Weights of a small mixture-of-experts language model, trained from scratch on English Wikipedia.
Size: 12 layers, width 256, vocabulary 8192, 62.4M parameters.
Below are experts of layer 7 (counted from 0) of a mixture-of-experts language model. Rows are named router (the router's row for the expert) and show model dimensions 0-255. Each number is 500 + 25 x the weight over its row's rms, rounded and kept within 0 to 999. Numbers have three digits each.
After each expert's rows: a language model's description of what the expert responds to. This comes from a sample of Wikipedia text that the model never trained on.

# expert 30
router:477500493510510506467517469475482471516481504535472497506475490504528439496510498500519509569505473525514490514447474508512518454514565447517536500510515461472521489548513514511514461516481485514520520515491541525549534497502482498480500491466534497510512499548506465510448503514482500505477512476507511501524463528539501536479497476491457451504517536493459529451514507512536518514467481521501517551556523499541544514518468492502552485493494485493492517514491510512469501501500524529465516508469488470505502517485496514459537509515469452491505497523511492486465448481436511507525515448472524510503511505536473475500519486471482529515484532490491510494540469483471530499528528532503495510517515488467478511503509504460560495481493427518464477508468488497497523501503501
Description: Math and numeric punctuation. Decimal points, spaces, operators and units in numbers and formulas, such as .598, +, mm, plus or and and in lists.

# expert 13
router:497539492505459453504500484505523500483470463499532491479479501522473508517466494515515491533502494487495483436468553514544497500522495480517486515502478539518459502462493492469545501505497519526486476465439508509493462499512484471487474497515496530514498469495526451537503497448524473525553514521488473536550482490540472505516499518504479491507497544541483503535509484495517518467456502527465522504551497516508531514517502459494488479492470552505498511517560501506485500481511490523519485502573491509507511501509528499506493467487516459503497478527502498499513484475502490500499509487475543501463533539503531577478492476542524475515485508485459538472502523505479515477472518515542493423525474440475514498525477458523523548528507480514501470484491515517499505482485478
Description: Articles in definitional sentences. The article a/an after is/was/as in opening biography sentences, plus became, born and heading equals signs, e.g. is a fictional character.

# expert 12
router:493488493464481545470476498509463477487512526515448512491496507502495497457500502504495477470530507481569540485457517550484484488482516475517434466489511517489507502499529486509501507509500446499495563511512511492499473494456508515541525493500494489515462493502495538460521481536482498542486503520509444521517483525496511489468474505516516471469540531525535505534493486496488524531523522519503469514560541479448514498496480466472502478493539511527538500449475529543541474485555516507479511475467471481496458519488456492503491527482482515501510505485501461486512488536516539487508462497515479542451508502461456519504498491505453523500488502502512496482545523474517514470540539504507500499505525458460534521499524474484507535542479482493482481509498488495496537447499464
Description: Verbs and clause connectors. Main verbs after a subject pronoun, and connectives like that, which, who, to, such as characterized, gives, called, led.

# expert 18
router:537595480521466537475503520508496521504495533479504516469520553508491503523474515512506471489503549487494488488485488484538484490504478529468472497477488467507506514483521511525515525457509502524475537487489497515490510506460517501491507503452482500486473498471498476518482498550488533513491464475467534519508508530514520519521481505477494540465471503488501518496508462466477541491517524528571515461485532519507527551515475509521526543480491508480488491478496470480506496518526483494466491472572486480499488525527511548506505525516543468503459484491497556491538482550505531502513490514486527494519471535483461491462487490527570469508508502491477538466543509508491511542491501457503460506498540530461510520522552497491498507559474504502532505469519509478495505482510467
Description: Role and rank nouns. Nouns for positions, roles and rankings after a, the or his, such as editor, assistant coach, director, member, one of.

# expert 10
router:520509512494490501499509517514493501491551547487491517529499529496499528468489507482507482496467515533474492525501476536547485484488452503511500449511465477489513516503495492558566461501492487476514491512490536543492510506513535529496467493549465496491465496453467491484490495540524513482466519530495498510496490561518506545522494474497474513555515461489566491449484504501506511504490506507537507473499540551426502496516479546485543524518532537462508530477479487471509530465547489532502505489507473499482471482497467514494495500478540488494487527480465529500502493449496507483534477515500515521479503539518515454502492505468488523500502498515533510464527482480537468536515483458476484535458533540481499517528505489512518474548496488499536515498514459493466457482476498
Description: Time and event nouns. Nouns after the/a/his naming durations, places or activities, plus motion verbs, e.g. a year, a long time, went, returned, excavations.

# expert 5
router:494496508554510486544454513481507495529467515478525464502490480503494500554501496492486551524503485477502477531534446479532489507536453531485507525509541510493493509516511487488499561473488510507578472520521501478438528493506514484528471513477518511507507518524462506528486468466520486531553470509489525497510483479485556491484522511511525510542467512470463517516513493518439511511526509458496488461482529504472504514502491489480512541499503547530484540449489528476488477504494543479552517515453532504518491524518479553499506482520487519484472497478489500497549550491572504511469483517532499491503502495511483496489519497500483535514516513489506523458473522490535492527462477512512451504440508538517467504501465485495509487504500533497495522505513542487491524503531530
Description: Place name starts. First words of place and country names, especially compass words and New/United: South Carolina, North Korea, New York, Syria.

# expert 9
router:541481478565500451498466479518511482462487533495502470514536541498485517530506528480572536494491520516492506536490478507509540527533474440541512530502497491530522474517462523505516492476498513502544516494487506506507478510530521529529499496450479492532492480484497534510494539532481524494496455511518507479528516471526523478508502493507462496507512479501512479524552497441477476477481512483519529496458491460501495487517496469562515514514533475477532509505513511467524506490484505505502540469513469507519521503479508507474451496517511483504483505465517507484513486506510517554477465509514527510517528476508477505435499483533467527442491475443500524520487487496518545452473517452476447500513522510557497468461504485508506463501491457495498465515497498513460490520482463
Description: Technical word fragments. Hyphens and mid-word pieces in technical, vehicle, sports and music terms, such as double-decker, Gym-na-stics, Lever-kusen, No. in tables.

# expert 25
router:547491504470513507504491517558481507533508518468503513491483520506460531534523482481526514470492543527518501505492493537487481454449534544516498515535505477470525543494480485457488461496490546491512542444491490488471485499508488510501491493468472515442451504503519449493503453490476476490484495516481480506510538491468491501505507483500466544512501494494513518499516477485475541515484482487497471445537505500440456497482489508505522502509473488423496512506482526498477503483496529514517456476528482491514475516469469563472462505472498514487519517504451494519474514523552506522537464531502515476514529511467526464498465495478502491531518453497502515505524466467511491533464530488533469547501494510500499483508496487490475492473528482482497505484508451529562451509502474
Description: Noun-forming suffix endings. Suffixes and final pieces of abstract or field nouns, plus some whole topic nouns, e.g. psychology, mobility, -ism, -idae, lacrosse.

# expert 28
router:521478495476485477480521470480450486495490486500477486541484518523527514496479518520524492513474467536521520492443506508495523491505475493509537521516498522493489494523468516502541519516530536507496508526522494484548531506540474491487484491474508472519487529464513537537532499438524501518499481541493513439500503497485438544529538541501488513532473529475519514542516472506464470514503512526474497548504546500502479509489500451536472473516517534523503527482466546460483502515494456486507568484457466528515497503488513510517504473459503513520474480455507464494534499491548509485525438510523493500462516492481492476527486494546492494520499480491533512497512559533477502501535488502467458503518498474511505493453490466500475497488517487491473454508495518528501511524564464
Description: Adjectives, mid-year digits. Nationality and period adjectives, word-final adjective pieces, spaces, and middle digits of years in headings, e.g. Ottoman, coastal, 1870s, 20th.

# expert 14
router:513524465491483466495528501490448486464488553496507444472505457471483484443528493518517521494485498525467540529503493482517532488510505474502507553506475524519482475533512525456500516481490501517482490482499503485476498535520484506480524514446519460500451466500484481488463516482511550483516456496521501501478526467437464463459474508496514475492519480487518508536528506481480506508519467460497513479483452506477519499502462525485505496489488485530507503528462482474485523522485522568505525540486473469475500509504498512514469508463460474498496471505507469507536525530565477533498450506556504492540483524489461511500490507511509478463518473527525523498509471469499511506476527487511504483568463509494515506474527503445521495453505490496522484468475466510491466521470478
Description: Foreign word syllables. Syllables and endings inside non-English words and titles, Romance, Japanese, Slavic: Señora de, Partito, Henjin no, Santos.

# expert 24
router:470530487495507551495528521506475478493509490526540507517448482486477474556554488482493472496480459496502506471502493480497486477525478496487477491437477512535490520507561515489519517512480516509502501509571513503549519499518472509499497539495493526516476492513478490481501563520527522515489457493512541519496472496518496488458459505496495495501486511472526525540524532500530463555479498492540485449502485515493505527498515490504475480473512541524511500522532533500478487460505517533527520470448485475517482516476507492524501504535517569507485520465490554495543456479467496464458533535512443514476471523505486522494496505509504499554547497499500484505522458492478546460558490484495491433513515516548506508469493526501502515497505487511508499518508510525497480507483483
Description: Prepositions. Prepositions linking a noun or verb to a following phrase, such as of, in, at, from, during, within.

# expert 11
router:485521464455520508492496518527475481507490493536493480496511495489484503464531477507504470535523514476514503497497532456549481484502536505475504500501496528513497511522477516460494478463523486515510458492503488455501502484455519491441524523509447528516519493485486518519477493509476521507483537471487473552533482498526478514499518519481518553540497491521518514514561482521487500472487477484476532513511479489483493535446510517482479475449508495497486505485530522482474518516469526516484528482491505509515525557449536563519553525552523523551526505468500477499499512499499481542528508496462469536520460523534510527532486480504516503500488470496484481478489529442531515511489506538502480502513497554487525477507470498538490514471495527509471419495456487542515488486466539
Description: Table and list separators. Pipes, commas, semicolons and dashes separating fields in tables and lists of venues, countries, dates: "Red Rocks Amphitheatre;", "France |".

# expert 23
router:510462511465516512522515476449532478469512510499493449455531522518496533502521461553513530536542478494481502502496515472506516489488464522467461488472472465499490507513519485478498511557533528463521488517482525512531480484530466502515453513465495498536499490435506485500529519511505513509487466516524519539514515476553513525493463464471436485471531464503534486483470503496581482493502484470478527560509505524440484521503491504496468502482532521520504485466518501525511488523517488441492509525503486473474535499486518460518559518499471516510524489483495513525547475480510514502454511486523499492517481500535492512446498506506478498507482551505499490480520499495500494511526483466499488496495501454487502541504480535484550539492457526480479497527485531522492536503486490
Description: Sentence-opening words. Sentence starters and main verbs in narrative prose: In, After, However, According, The, plus "was" and "is" after subjects.

# expert 1
router:529504492482524514503496509511474500467476518474473462506524487467467517490531499478455475489513491480528530504452513493528455497480459467469500529515533471505479489463486447534491503518517478524529496487509490472513525515495484485483474534500489489473499465478522524515515488462490507490511515515535478467471491454506516510518505479518516497474491488455521476489536478486476465490488488533454482517504470489530543458521470518517558524452464495512517509434516468544520541511516519521488447521527475529528496494541491455482502533547499504497509504500487484489478507504488493520512494503491450423487459490514500526549517467502492476492488521493526548507478561490495533521501480476463522473474523581480502533508502501494522476509478489473477535518533521531493493493550491
Description: Non-Latin scripts, abbreviations. Bytes of CJK, Cyrillic and Greek characters, capital-letter acronyms and table pipes, e.g. アシ, ТОВ, AAMD, SNES.

# expert 21
router:484563506531502518512482516499525481484523500520524484511501523525525509528495512547446490481495513486521514508517511459464477501482499571453508523521553539483498472521458483478498462526528501472473485493492487514508498481518499511514550517518530544488536473556496501487511528461487500502468476527505533538454483516536513464495561510488479506550498487487480494492466487459502470505507509504522484532542504475477482524501481511494460461533544470475524511569516495499512509501490521468526494476472469519489493516491502498494546475519497523488510473526526500462469518459472528559506510510489535474535534487504498504445478478473483488529495523515490476480492452494490504499517479549495522481540499477485494510529505503496478503499516524419478512521458479531494516503538526
Description: Line breaks and headings. Line breaks after sentences, list items or table rows, and == section heading markers in wiki layout.

# expert 31
router:501493507508499486491517467466518516544491454509478524530467479494507494500495480485475494507446492524525519513535457529494506492542509520527506488487526506482503535458524505510496468507508537528474491519492543539501463511527495498517463471509522497499495528513498476490493543527529495456491525520475472514509481449479501467492464509505518498488500504500492474496534561467555485503505438469479499532533506474473492531480551514487520503532496498499528488526545509509466495520493479517523531491453515520492452509539488448515495507516530470527500459506520504492496464492492452540504531504514525496464470487547542434548470559507494470549513505513494507454548527478489488518501472482525547526472490498521478495492524478531489509503530524466466524482529517530514498540491538
Description: Measurements and coordinates. Digits of quantities with units, coordinates, molar masses and counts in infoboxes, e.g. 378.53, 41°29′02″, 577,000 m, 6 ft 4 in.

# expert 3
router:523502464510483482502489498536500525516498485530491507515519441528500506448481553502495498503492490458487503496512468553501507549538457494518495530484540532506485497490537496496545501486503518500496528477484518533499480512497498497455534555500528524468496525515509477505473495522521454514499484496527530504480526514491542482499513515476538531501521502521494497470498499504487495511517523480472546509459480506489519558508462490499485530491455497467500512536495538523517504518477503452507498500474514473500511513602479510474456495530490540506517492551524518529534560522501500502493482488471517497548532551503485494495493503497515525536443520523484536511471481499510509540468507481480457510485513510436475523527482500504551512503457474507500495530439517519502528490536477
Description: Capitalized name-initial syllables. First capitalized word piece of a name or word, often after a list separator or by, such as Sa, Ra, Ru, Pa.

# expert 29
router:454477481472482498513474476499484496501491484513492488496483454531526513508488509473522512543487498527450531484536545473507514507489460488533513499501481483497520445495507511517523494487491499485468529517473502498494503496517466456524481509517462468485508551520485502478497482482512512511532499555453514492539507490524479499466572475524496472478428514527534488514471551536465494546506501516520499481488491489472500505508495491518474520533467567513507504487481451453465505507484466515489513483497452497478470483472543499545488472530511573533499494511483473532542453513522491502500473464485507489498517503482484519495517456510543524477489493504508505490452516442499485502455517479490490527504478490547494474490472493525516496525469503516512574543481495515519497470491507
Description: Determiners before nouns. Determiners and possessives before a noun phrase, overwhelmingly "the", also its, their, his, these: "of the attack".

# expert 15
router:477512513481491480477473505491521449507494486513461484516466490486474509501492514559500505514488505459551509531512452501483452502540530481544478518498515504469484530448500519498492488452502411497472484475499508452484511455495543471462477538472514520502492492514457524471484507529541505464461450444516467513496511534450480484503483459500446524478514472484490479480491468524463457515489494483512521498504493468501486481463536520481499486500523506486515512513482516493476521503506500486497510473520506493532529469474510547530528488489512532538515492513516472513493481489538454527488509515515495486478519486508505492537476525486507513523499478502513500508501556499482510496485509508519556459449488539483517505516525529510483506508511470556495515480514454482494444548476540
Description: Table cells and numbers. Pipe separators, digits and spaces inside wiki statistics tables of sports results, elections and measurements, such as | 0 |, 38.82%.

# expert 4
router:498527481539503483555498546502521492519494521519477471522465490466527462523491492495494491500483525496508488474487531455507530535503517486493513446467469467538542464543485516531505500504493493457539513499508480498518486530536528484538503523505524485485544578426506544574462475467502503520517492466517517529500484490515466509487489524512490512474480505482469516500553490509505487541514511477490488468461497487473501518478530548493520505537473467488532520455504521491519481521512446491496510516513518534525520497536491503475540500482501480520493520538543499493511486488497493576454535500489478494461455478491508498518481497499501526530545503475541509506503530506493468471497538495525526513487502554515463529530526486491512527490530496516487472503535486494497495485493517
Description: Year digits in dates. Digits and dashes inside years and year ranges, especially birth–death spans in parentheses, e.g. (1935–2018), 1137–1139, 2014–.

# expert 27
router:511505494487489481480503514514465496535500542496499480523538501477492540511503533468517507491491499542495523498487498522511511459492478495526523529526496521516460514537501495533518507461530480495451515494452490475499520532515529556497532512476493514447532490523521475496482514531450542511524531487513505482497495520492479531544484504525483468513482508462498509529486512465460538518475542510522519497495519512441506501507495473541525492483466515503506477524436488519495483508486470548479458491551498455473507502533504501509513554484490496419437464507516499512520527499524517519501511545513490524486504525520434493467473506512534471574500474466525515515479462491503528504507482540501453473494509501485533465474536488475478499529481502482512472469506495530478521530511490
Description: Institutional noun pieces. Pieces inside nouns for institutions, places and buildings, such as mon-a-stery, em-bass-y, Council, Commission, Ministry, railway.

# expert 17
router:495505480481495499477508501521511517531488502452509458529490504497501512487485511511509489448494497522450507552477487489516490462509521504513493505496483509495506479540517477530545515467514477536502493485523492506523491503506493541504482526467474511511474488524496449451457503504481482449474495491470543429509507527465546480531487488535495490497489507454507477521496518447476510551516474553525503486502515507506491504522493513548491467505480498477488546514505507494463454491451475486455506474502477481475515482499474495484491492458461476493498494510491517479552479525511517480498497460507471505489510539455527474504488517498504491464544455549503489460486444535480525486521532510531483506464452513480524509524483496449468509477484497517494537475575486499505455519518441
Description: Title and award words. Words and word endings inside song, film, album and award titles: Best, Music, Night, "Still Dancing", "Monsoon Wedding".

# expert 7
router:521517518457545448538510484483499485496509524463457497513523492549473509469499525515496525510501508503445486493527503492498468485500506440519466520531494501518486494505499464475481517517505534496498524487490495571523446515504545520483536490449501492507480481499474493508505522538459530508516523525531458533520518494476502467490451495509556476475542496484537494501496488500467517510520540468461506482569504531466465478504500514515494511510528498496494488496463546520483477493531487534490527501494511485493511539478512519523496496471500506473500487458460516484536474502547545502491460482522519483488484543496487494505483414538543463495476538523493499489515489482516513512494511491455537497480509513475526535481533477481529468511462491470502533507486474496515486494513440
Description: Verb stems before suffixes. Verb roots and participles, often split before -ed or -ation, after was/is/were, e.g. consumed, ignored, originated, used, located.

# expert 19
router:500471477500494495490533484482513457491524481470438513471475521547539530476477509477522494525544495489452496490501497498481498492502483531534504536463490483465518454495484498552469482537499501504503535505489502517540470490492526494487520510505478507526522501469499453493558485517500546537504517503487502513553486512513500488550509512549488516509558481518519497518496491476543488479513543566489527538495544502481487522464502497483512489520456492508458518473498472499504507495544508518524506478523514509484470536493454556485476514482527480507521492488489502507521473507501512497512509525521470518490478487524498448476545484491515491472498500518444506512501524463509523549505476521498456542521541515496524499507478516508504495567552533497471544496466477516502574484488465
Description: Sentence subjects and auxiliaries. Subject nouns and pronouns before the verb, and auxiliaries had/were/have/would, e.g. the population density, her family, he began.

# expert 20
router:499493502486538494501492484527455493507502471525490476499498532513525468517483511514524550512529519475555507487500535476489515480528555514508560487527509505545549494519522490514516504481453515503497502493539521506503473449542491504481484494513482515483505459532488494497489535522516508485523469481493514538523441497484453515500476484470476520467514469511549451536524502518527481527462505493478500498490485473508490499514526506485521532512447514491438529530486548502490450468495448486500550527516514513529547517516493482474470481531540486496505538485476538521472464515478493569496502500463483472493474523459494506512509509452531481504489501477449501510547502490486523467486452506526507473459506527497536523488485478535502537492517512485498498521473473529498478512475527
Description: Infobox field markup. Infobox and table structure: field labels like Genus, Date, Born, Coordinates, and pipes, dashes, line breaks beginning field lines.

# expert 16
router:439507497485519509481473524526525490516479500496510496477467496542459478515451513535512494496493529503501483539519489502546503457477478448521479542475485532450488545514464479457505513534523531511506545516467546484491475464498496489477484482491510502528511510538443500505530517535518477514469471498501502503532555450466468499526525495486525508492506498499503521502499447472453499533526474502520464511519502493538503483487463517465487474493523496492478485495487481483508531481497533463510524468491468506509514518513523473524509538485510531521456536496504462500491478477500491538472443466468489489480520441495420516524556473482475521497477522511503477451490511506488507516518483514531459490494479513514538522500471494543480494482528508496492509548501507530519460510506469
Description: Table cell separators. Pipe separators, spaces and digits inside statistics and sports results tables, e.g. | 23,1, 4.8 | 3.1 |, dashes in cells.

# expert 26
router:446493490495527477485494498490490522509498471477522502530506482488516513518524517525497537533542512493580507490533527435531507497509506522514522481466527501508515521480482512472486455507494447519479471480498485493516480466515520498503497504491480505518512532519481500518482490459460513511517508468506500500482503477511528481494509472460556493493441544491478493527535499444484482520503516485495482523481500535520499487517463451488544455501500488525481452500506482493511497543516520517497516507502503520523541478504544506472490457535543526515474490467492504484489498517460494503505567490434528527487531466495506511454479513543484542516496499482468481521460442505507494496522526556522570480512514467523499486520469497537491513473474449545478465492505497505481471522484500
Description: Chart table punctuation. Opening parentheses after country names in music chart and sports tables, plus table dividers, pipes and list dashes: Belgium (Ultratop), |---|---|.

# expert 0
router:518483515532504478490473518518503489487536511465477500495489524497513501502534507501500492530494453574520496472497513500486497481470566553491458472504501502503477514489467459477535543523481501462513485511502507448473518483490519442489488509535484503512486479515518510467507482455495493504468507502511491531476494520497493485476517471492476516502501499537500534439555500538501478505506511445496443528544512509487470497481507500468497498523514492506504555490515519501484550510520476563469519500486519471449464457518493518484538513492528534517484525449518462458502474501483548482541458521506541488485510496530484487464522484477488505452505516507519485480526446492504494485477501541494514486494543526541427516532523520523512476513497513479465491493510475491469500499509542
Description: Clause-boundary punctuation. Commas, periods and closing quote or bracket punctuation ending clauses, plus clause-linking words after them, such as while, but, when, However.

# expert 2
router:520496545466487536520462547483485511450496520499499516481482508505482472476528512493497510508465484512516543494493509520487509458479507518489488482491455510557519509476498490493469512493506502482514488477504546521497466524511531472527512535469498505504486479474450530470451500505504447524489504493515453503503532457508469481497477510502471523520518493510510504513486526496510508504513538492480499527535517464502534528463514498497460486532513529445513508437509522494513481518486499539521511534486513455531502496468507488509533498480541499543439452512469500475540502452477495543484477518478502533527451547481509425552496494500498539554491503487476522526486517512539542524515525494528482559484529542474501496506499456444516505504514520510485477492498513480468499517509516
Description: Year digits, date words. Digits of years and dates, mostly after "in" or a day-month, plus date-context words: in 2013, 8 June 2013, February, addition.

# expert 6
router:516505511510472485507478528462490484501484502487499489496526483493485481478484488518512475482486514537476498570493509533511517489466539490506499523545529532478473506534504546480487484512501438520504522465482482467479509496497522534491525497496507498513505470477496516490521500504470500441483479465531453472505487541497485475519504507446507505504518481489505488534519494498443542484544531482476497487469531549444499489558485560453498465448542455498493520526491498497497473497487492491479513505429448501488518507471506508479506481482479486479507489486491502486544485490560505455500514489506507524515527508452439473498455534479505529531503474489526504502488501499485491471496556481489494522506474532513521450478471531449511469522503475539483537478496509515534537496525483
Description: Surname endings. Final pieces of people's surnames and whole first names in lists and results tables, such as Biff-le, Coh-en, Rodd-ick, plus coordinate markers.

# expert 8
router:502486511482495489440469496478466482487483527501478477506529491462505514532514560535552470454523468517479522515468489521471514492524517537531502560555522508509537496506522552476478499544481486506490497513497514533489445512549522527507489494469505451526493512508513520482510528494509523467470506519462502469528495552486486509532500473501533519464495530517514520563444502486466506474516533474486530465508492528472509506521458488484510531467516470498510513515495469542494513526495496508456490537486508509492502475501469524478484506479483453454516466453485458459490489493504463494478509474504498465514510527451480472512505534505500522492502487512507458514503464533513496511491501510506520510540499497558481505462503541461488494447504525451500508512528505502536528523487494
Description: Personal name pieces. Given names and word pieces inside foreign personal names: Robert, William, Youssef, Yuvraj, César.

# expert 22
router:495509518503509491554510518478533569488472492530523526493475502513524535489528487494498509510514510448501486491498531490478483498504471528498527503467511481486514475504530531472499511529514493501489529485490500528510465508468520541537525496535464522516525517565514473526527498455559504484472515510465530469500464504527476528501493483454492490525521493469471484521465470507525503485450523496467531534477496469541495477508497479561514488459473448524509471512557480498431481442499500536491524522500456524477499492504534495478506512532479522484535515508510488505472486470466519508487483502523530508508510512484540518506516498519453519452498513475469475502481517516523498515481486485445508484531504448508479513542503509507505519466486514499547543507506484492469494455429500
Description: Title and name starts. Opening quotation marks of song or album titles and the first capital letter of names, e.g. "Not Gonna, Ivo, manuscript D.